Below are experts of layer 7 (counted from 0) of a mixture-of-experts language model. Rows are named router (the router's row for the expert) and show model dimensions 0-255. Each number is 200 + 30 x the weight over its row's rms, rounded and kept within 0 to 999.
After each expert's rows: "mostly gets" lists some tokens that are sent to it at least half of the time. This comes from a sample of Wikipedia text that the model never trained on.

# expert 37
router,243,216,205,206,202,224,162,229,168,119,138,227,179,225,250,202,200,205,177,219,211,191,209,233,237,138,171,214,207,173,218,222,221,253,203,174,181,209,179,204,132,211,201,159,177,230,230,203,187,204,210,208,241,137,183,140,230,187,210,199,167,196,236,200,196,258,207,228,164,223,170,211,206,172,180,194,231,232,186,183,212,162,222,197,162,231,170,210,170,162,188,176,241,216,220,192,204,224,212,204,292,228,224,235,205,161,225,179,147,159,242,202,198,164,183,244,218,218,250,235,190,248,253,231,246,194,158,218,204,199,204,208,161,197,239,221,224,269,206,203,193,180,245,200,204,205,259,144,214,171,173,226,180,249,167,215,208,206,293,269,144,208,210,218,247,207,188,220,203,166,158,211,197,196,223,232,149,245,184,168,227,193,215,195,183,169,214,187,208,191,156,246,161,176,216,249,236,225,220,226,227,240,184,192,236,187,175,222,206,202,147,248,193,200,222,191,171,232,209,198,248,230,173,164,189,195,175,232,247,220,197,185,174,209,204,169,187,143,223,199,204,190,239,152,199,232,209,151,203,192,213,162,150,249,205,197
mostly gets: " RUS", " Israel", " Iraq", " Vietnam", " Arabia", " GBR"

# expert 46
router,216,215,267,243,217,155,228,190,166,164,203,173,134,223,135,209,211,227,222,171,197,220,178,121,187,173,183,219,179,177,178,228,223,217,164,175,226,218,151,218,248,247,176,175,230,158,225,251,221,160,209,210,196,153,192,216,188,189,217,184,208,205,193,212,228,200,209,248,211,151,183,213,178,229,168,149,208,260,186,207,207,156,162,201,191,219,154,216,218,210,173,170,233,218,202,162,184,194,203,194,225,220,167,184,172,209,166,212,198,165,239,210,225,205,232,210,176,172,246,197,247,240,193,185,176,270,152,222,174,196,191,219,173,211,186,231,247,177,226,242,178,205,196,231,206,186,151,246,182,252,226,188,243,207,169,214,251,215,235,204,253,174,155,244,211,251,228,200,199,186,150,199,171,210,157,169,249,161,226,218,111,189,232,197,219,227,183,175,176,173,147,265,154,225,184,190,233,225,190,207,237,201,221,202,149,224,200,182,164,190,181,176,172,202,144,169,221,169,161,182,183,186,216,193,227,201,194,206,196,188,157,181,262,176,202,249,208,184,284,230,161,203,165,229,234,208,191,210,197,233,220,172,157,234,209,236
mostly gets: " back", " up", " well", " released", " moved", " down"

# expert 35
router,238,221,255,192,204,191,134,212,181,172,218,281,184,225,217,168,142,186,203,183,199,172,170,230,167,208,254,187,174,148,209,212,180,202,255,217,195,220,198,225,223,205,199,148,190,207,179,196,206,187,174,174,245,194,199,213,198,209,191,205,195,151,156,226,221,231,248,234,193,199,185,164,164,165,184,213,136,226,143,148,230,179,207,211,138,194,217,231,150,231,176,148,217,166,221,163,186,177,197,198,215,240,199,195,214,165,204,214,198,208,193,225,197,169,198,213,195,224,245,193,263,174,217,165,187,228,153,209,113,188,244,211,208,165,229,250,184,275,227,202,226,215,160,169,181,173,218,223,199,165,198,205,157,217,193,222,203,187,218,178,247,229,193,148,276,193,227,278,227,210,237,222,198,190,190,223,185,174,224,196,177,192,183,247,186,224,162,200,186,211,221,171,204,183,177,263,222,182,190,262,255,240,176,165,177,224,223,209,170,146,200,182,190,215,200,203,200,211,187,192,184,189,227,183,179,180,121,170,221,190,217,170,164,205,241,193,180,198,278,131,213,167,189,163,202,269,219,163,171,194,207,187,201,220,249,223
mostly gets: " film", " role", " original", " version", " same", " However"

# expert 29
router,194,217,169,161,211,229,168,160,247,237,186,204,181,258,171,252,190,233,176,219,231,207,176,246,160,226,135,213,173,206,174,186,237,264,168,171,206,196,218,230,199,192,193,277,206,159,199,196,196,163,174,194,193,196,219,214,180,187,224,177,269,196,224,162,225,166,202,173,199,287,200,231,249,217,160,208,198,162,215,186,213,192,228,167,196,172,208,201,253,159,203,199,194,235,226,215,213,182,209,208,138,183,209,210,166,227,195,185,218,232,182,226,245,177,203,197,205,224,211,201,194,216,191,232,200,143,216,179,281,183,196,237,238,243,187,138,145,250,181,210,225,221,180,165,225,242,162,189,202,199,207,148,189,166,226,181,188,167,155,204,191,211,156,206,190,181,158,183,244,211,209,208,163,161,165,240,154,186,225,215,222,170,242,183,169,201,189,225,242,239,243,234,209,216,223,170,179,198,229,193,184,212,197,222,237,217,192,254,252,234,220,200,195,151,222,167,175,241,212,234,247,185,148,179,176,254,179,257,131,200,242,249,233,199,221,204,199,238,171,217,181,178,150,178,214,178,170,235,219,275,218,164,187,215,179,172
mostly gets: " Qu", " Le", " Tro", " Pr", " Kh", " Val"

# expert 33
router,234,226,205,221,213,193,157,213,236,200,180,270,172,169,264,154,169,190,270,216,229,125,173,238,210,220,234,218,183,218,183,239,186,206,220,220,174,215,216,197,191,191,217,135,238,200,187,182,188,249,182,153,222,213,169,164,205,170,226,214,186,142,182,235,214,266,253,244,138,173,173,143,203,213,229,205,213,163,212,187,155,204,228,220,260,154,206,253,157,244,198,208,229,193,191,195,208,256,227,205,227,201,206,208,261,143,191,206,239,179,244,185,184,152,177,215,194,212,204,195,220,209,246,219,223,189,184,255,172,244,171,192,199,178,191,236,226,221,167,199,232,182,250,231,200,190,259,170,231,172,187,249,229,171,190,156,181,181,227,213,203,274,180,261,252,218,148,253,185,199,171,213,236,191,211,185,196,224,204,192,208,167,187,189,132,171,224,175,228,185,209,213,160,186,197,269,185,165,129,218,227,192,213,158,167,186,221,198,216,154,182,188,227,209,229,208,167,180,200,228,219,208,246,194,209,153,151,174,218,213,185,223,183,260,203,204,200,207,218,213,199,237,218,197,201,204,198,181,171,171,212,204,207,147,236,221
mostly gets: " Constable", " Ambassador", " mathematics", "iewicz", " Sciences", " Jewish"

# expert 42
router,197,191,253,167,234,149,221,230,204,180,193,190,166,147,156,183,219,202,177,157,178,164,211,206,241,190,204,210,161,198,168,229,177,199,203,159,155,200,123,168,209,185,244,201,217,154,226,232,214,233,171,166,261,222,174,207,201,183,240,206,193,207,168,221,169,190,144,223,187,148,231,226,197,174,185,195,218,215,212,254,234,223,237,175,211,234,196,175,182,187,185,131,223,199,217,201,173,190,166,130,176,206,194,227,204,205,167,211,160,169,221,255,169,193,188,282,228,177,224,197,231,193,223,199,186,221,203,247,169,157,225,235,229,204,183,222,227,270,167,254,147,181,216,263,161,214,229,240,170,184,245,176,225,183,197,214,261,255,266,198,205,171,253,220,164,233,191,223,234,205,219,225,201,196,247,180,169,213,186,211,178,180,202,245,205,182,171,163,167,182,144,212,216,231,226,256,209,212,222,245,169,255,202,197,259,263,230,211,197,207,192,212,189,189,210,158,225,207,199,196,195,209,188,224,212,258,182,182,232,158,194,173,189,200,201,180,191,175,217,177,151,163,240,140,210,186,203,198,183,238,207,217,176,255,264,191
mostly gets: " round", " won", " win", " Cup", " Championships", " FW"

# expert 2
router,190,190,199,240,228,225,146,236,180,195,201,223,240,191,264,180,211,153,177,218,220,152,167,177,265,250,228,204,204,154,186,188,215,209,252,165,200,189,235,158,200,204,213,243,197,213,214,160,221,186,215,160,172,216,207,185,191,214,167,254,197,220,184,209,199,250,225,196,186,209,187,177,166,236,150,175,176,185,275,170,169,204,215,172,184,224,232,234,131,158,133,189,176,185,210,241,217,205,168,218,212,240,231,222,227,141,219,205,210,171,233,172,181,202,217,165,191,162,216,208,195,181,213,185,169,207,173,215,154,218,174,184,237,182,209,274,191,177,212,210,167,221,215,248,160,197,131,147,177,177,204,259,208,210,138,204,164,244,185,181,231,275,247,203,212,217,194,206,154,193,172,219,246,210,155,208,202,208,198,176,189,172,224,177,211,168,192,221,198,144,201,231,193,211,249,229,225,154,203,239,209,183,195,189,150,156,237,214,134,170,134,150,227,155,188,190,173,173,216,169,210,217,232,224,220,155,209,159,194,261,175,207,196,194,167,208,226,189,179,196,171,237,209,188,243,217,204,211,223,183,196,268,142,181,224,248
mostly gets: "″", " Location", "°", " Species", " Coordinates", " Website"

# expert 18
router,227,241,181,249,204,171,170,209,211,186,162,260,158,169,269,142,165,203,235,232,220,167,181,258,209,207,224,189,186,216,181,253,217,238,246,211,197,217,233,220,184,193,209,144,228,182,176,233,209,222,173,187,246,212,174,168,207,161,179,217,196,167,209,228,210,242,269,248,142,172,158,155,170,206,221,231,218,162,195,194,168,167,203,219,246,129,199,210,161,227,177,220,218,193,220,201,211,254,220,229,215,237,191,204,248,134,197,211,253,189,212,140,181,155,202,190,220,200,212,223,263,215,225,223,250,200,193,222,203,235,154,192,187,192,231,242,234,226,179,192,225,203,279,229,171,190,251,149,212,167,182,258,215,143,174,183,202,194,210,219,222,275,199,251,227,199,151,246,164,201,165,220,208,215,246,210,193,195,185,239,212,199,188,207,158,185,211,161,241,172,220,169,170,198,195,262,195,171,149,201,229,175,233,155,189,159,210,193,192,164,224,198,216,231,220,227,220,207,183,202,229,211,212,157,200,163,173,181,267,240,217,211,187,243,189,186,199,218,199,210,201,214,213,192,187,211,179,204,158,167,172,193,190,149,232,239
mostly gets: " These", "ร", "ม", "น", "shin", "OK"

# expert 6
router,190,219,207,154,218,205,174,161,167,240,194,204,198,189,248,148,197,185,166,221,264,201,217,215,213,239,167,153,182,168,182,165,177,242,222,209,196,205,211,178,165,229,205,171,215,170,209,170,256,217,185,116,253,200,182,179,199,203,180,204,161,196,223,214,217,222,228,194,167,242,244,157,268,159,246,172,170,167,207,203,235,183,217,253,237,177,205,180,159,218,201,144,162,180,266,209,228,201,222,191,221,246,176,262,245,194,183,172,160,153,186,210,163,183,181,190,208,230,226,158,192,236,193,195,238,162,202,206,229,200,172,214,216,224,184,243,215,178,170,201,224,218,181,192,219,197,172,171,266,158,244,218,181,207,196,200,191,172,249,210,165,214,130,172,199,210,174,267,197,193,218,223,177,211,160,184,188,155,188,239,193,168,177,185,208,146,184,122,198,211,229,212,173,179,227,170,257,127,173,177,201,146,194,152,191,219,197,207,213,205,197,191,260,239,192,175,196,194,224,138,203,193,187,175,228,173,176,219,207,249,260,219,203,163,202,184,140,157,164,155,183,195,217,227,156,159,184,204,180,211,210,275,204,197,186,200
mostly gets: " Preceded", " Succeeded", " ", "ν", " Died", " February"

# expert 10
router,210,158,200,204,180,212,218,236,220,191,219,222,220,221,172,229,220,256,218,145,186,192,235,173,171,140,242,214,251,204,193,225,213,176,162,163,198,220,187,211,162,181,212,266,209,210,219,175,192,160,188,205,195,184,270,247,146,199,178,225,210,213,223,218,208,152,197,206,206,233,214,208,243,209,206,234,207,220,134,244,251,197,156,191,202,244,163,189,242,139,213,220,215,199,162,193,214,172,187,245,213,173,217,219,178,164,178,165,190,266,170,200,229,257,261,166,227,152,230,190,198,201,229,225,207,174,205,211,136,209,241,248,201,182,201,200,205,198,206,195,163,206,176,119,214,183,180,190,195,211,249,158,174,166,215,162,239,228,183,165,220,152,192,150,257,160,240,184,166,212,186,220,146,209,176,244,244,210,239,201,190,161,184,150,200,253,222,170,250,196,233,177,202,233,219,177,145,209,245,225,239,180,231,228,222,222,204,150,205,227,208,188,237,230,227,243,199,255,215,248,147,208,243,208,180,229,183,262,205,179,166,204,202,237,200,179,209,245,201,240,193,182,180,230,224,254,218,187,196,200,219,211,210,169,180,146
mostly gets: " g", " b", " l", " co", " ch", " t"

# expert 44
router,219,184,244,208,228,171,178,170,174,202,206,142,133,173,205,229,224,164,179,232,151,183,207,147,180,204,225,204,188,170,192,173,179,249,211,180,184,196,201,202,238,229,175,151,183,190,233,222,253,164,199,182,221,212,152,266,232,187,185,225,197,191,196,181,268,214,171,179,195,185,217,232,141,186,177,192,183,214,170,209,168,183,182,192,221,189,150,217,221,197,200,203,195,236,199,157,228,229,187,158,180,240,199,178,194,205,165,180,227,211,206,217,226,188,225,232,203,173,201,153,210,209,201,221,220,249,169,244,218,202,236,168,179,162,180,172,220,203,229,248,185,230,191,236,207,175,166,260,173,269,147,174,194,231,168,229,197,233,240,143,210,189,240,197,229,188,192,175,281,191,220,230,185,150,195,225,255,113,147,199,166,187,198,209,218,186,197,191,173,171,170,194,173,182,194,208,221,186,211,200,224,189,197,202,164,252,186,191,247,222,241,187,213,198,174,166,168,151,208,182,159,194,199,221,221,206,140,133,276,167,176,181,210,153,204,208,201,149,297,222,206,166,201,172,252,201,202,253,179,165,178,216,186,186,211,277
mostly gets: " album", " released", " death", " debut", " release", " Tour"

# expert 38
router,225,223,220,192,163,190,139,234,193,190,218,258,187,218,235,193,187,192,207,179,192,232,187,237,229,204,230,175,198,173,208,209,207,206,201,233,196,218,246,169,172,172,275,172,208,190,180,183,202,238,128,174,244,172,214,183,212,138,208,183,251,156,199,200,196,188,212,226,197,197,190,170,178,181,223,195,181,186,214,158,200,187,168,228,226,185,210,217,161,208,218,214,214,192,146,181,207,236,237,196,215,229,219,202,246,133,190,204,212,198,173,198,232,195,236,170,166,207,222,233,175,232,213,196,218,172,220,211,165,231,208,196,196,145,211,236,251,206,162,168,225,254,180,186,168,168,220,217,238,167,203,236,158,192,180,246,178,192,175,163,149,268,188,251,251,214,194,224,166,203,231,171,168,241,175,195,198,260,247,187,187,166,250,187,151,208,183,196,183,227,212,142,259,204,182,251,229,176,113,264,200,171,212,182,169,237,223,184,182,154,180,201,226,224,221,186,224,190,187,222,150,221,212,190,166,190,119,176,217,231,194,190,138,251,192,174,194,170,222,186,192,198,168,195,199,275,234,159,154,106,155,188,214,196,217,203
mostly gets: " album", " government", " version", " film", " band", " FRA"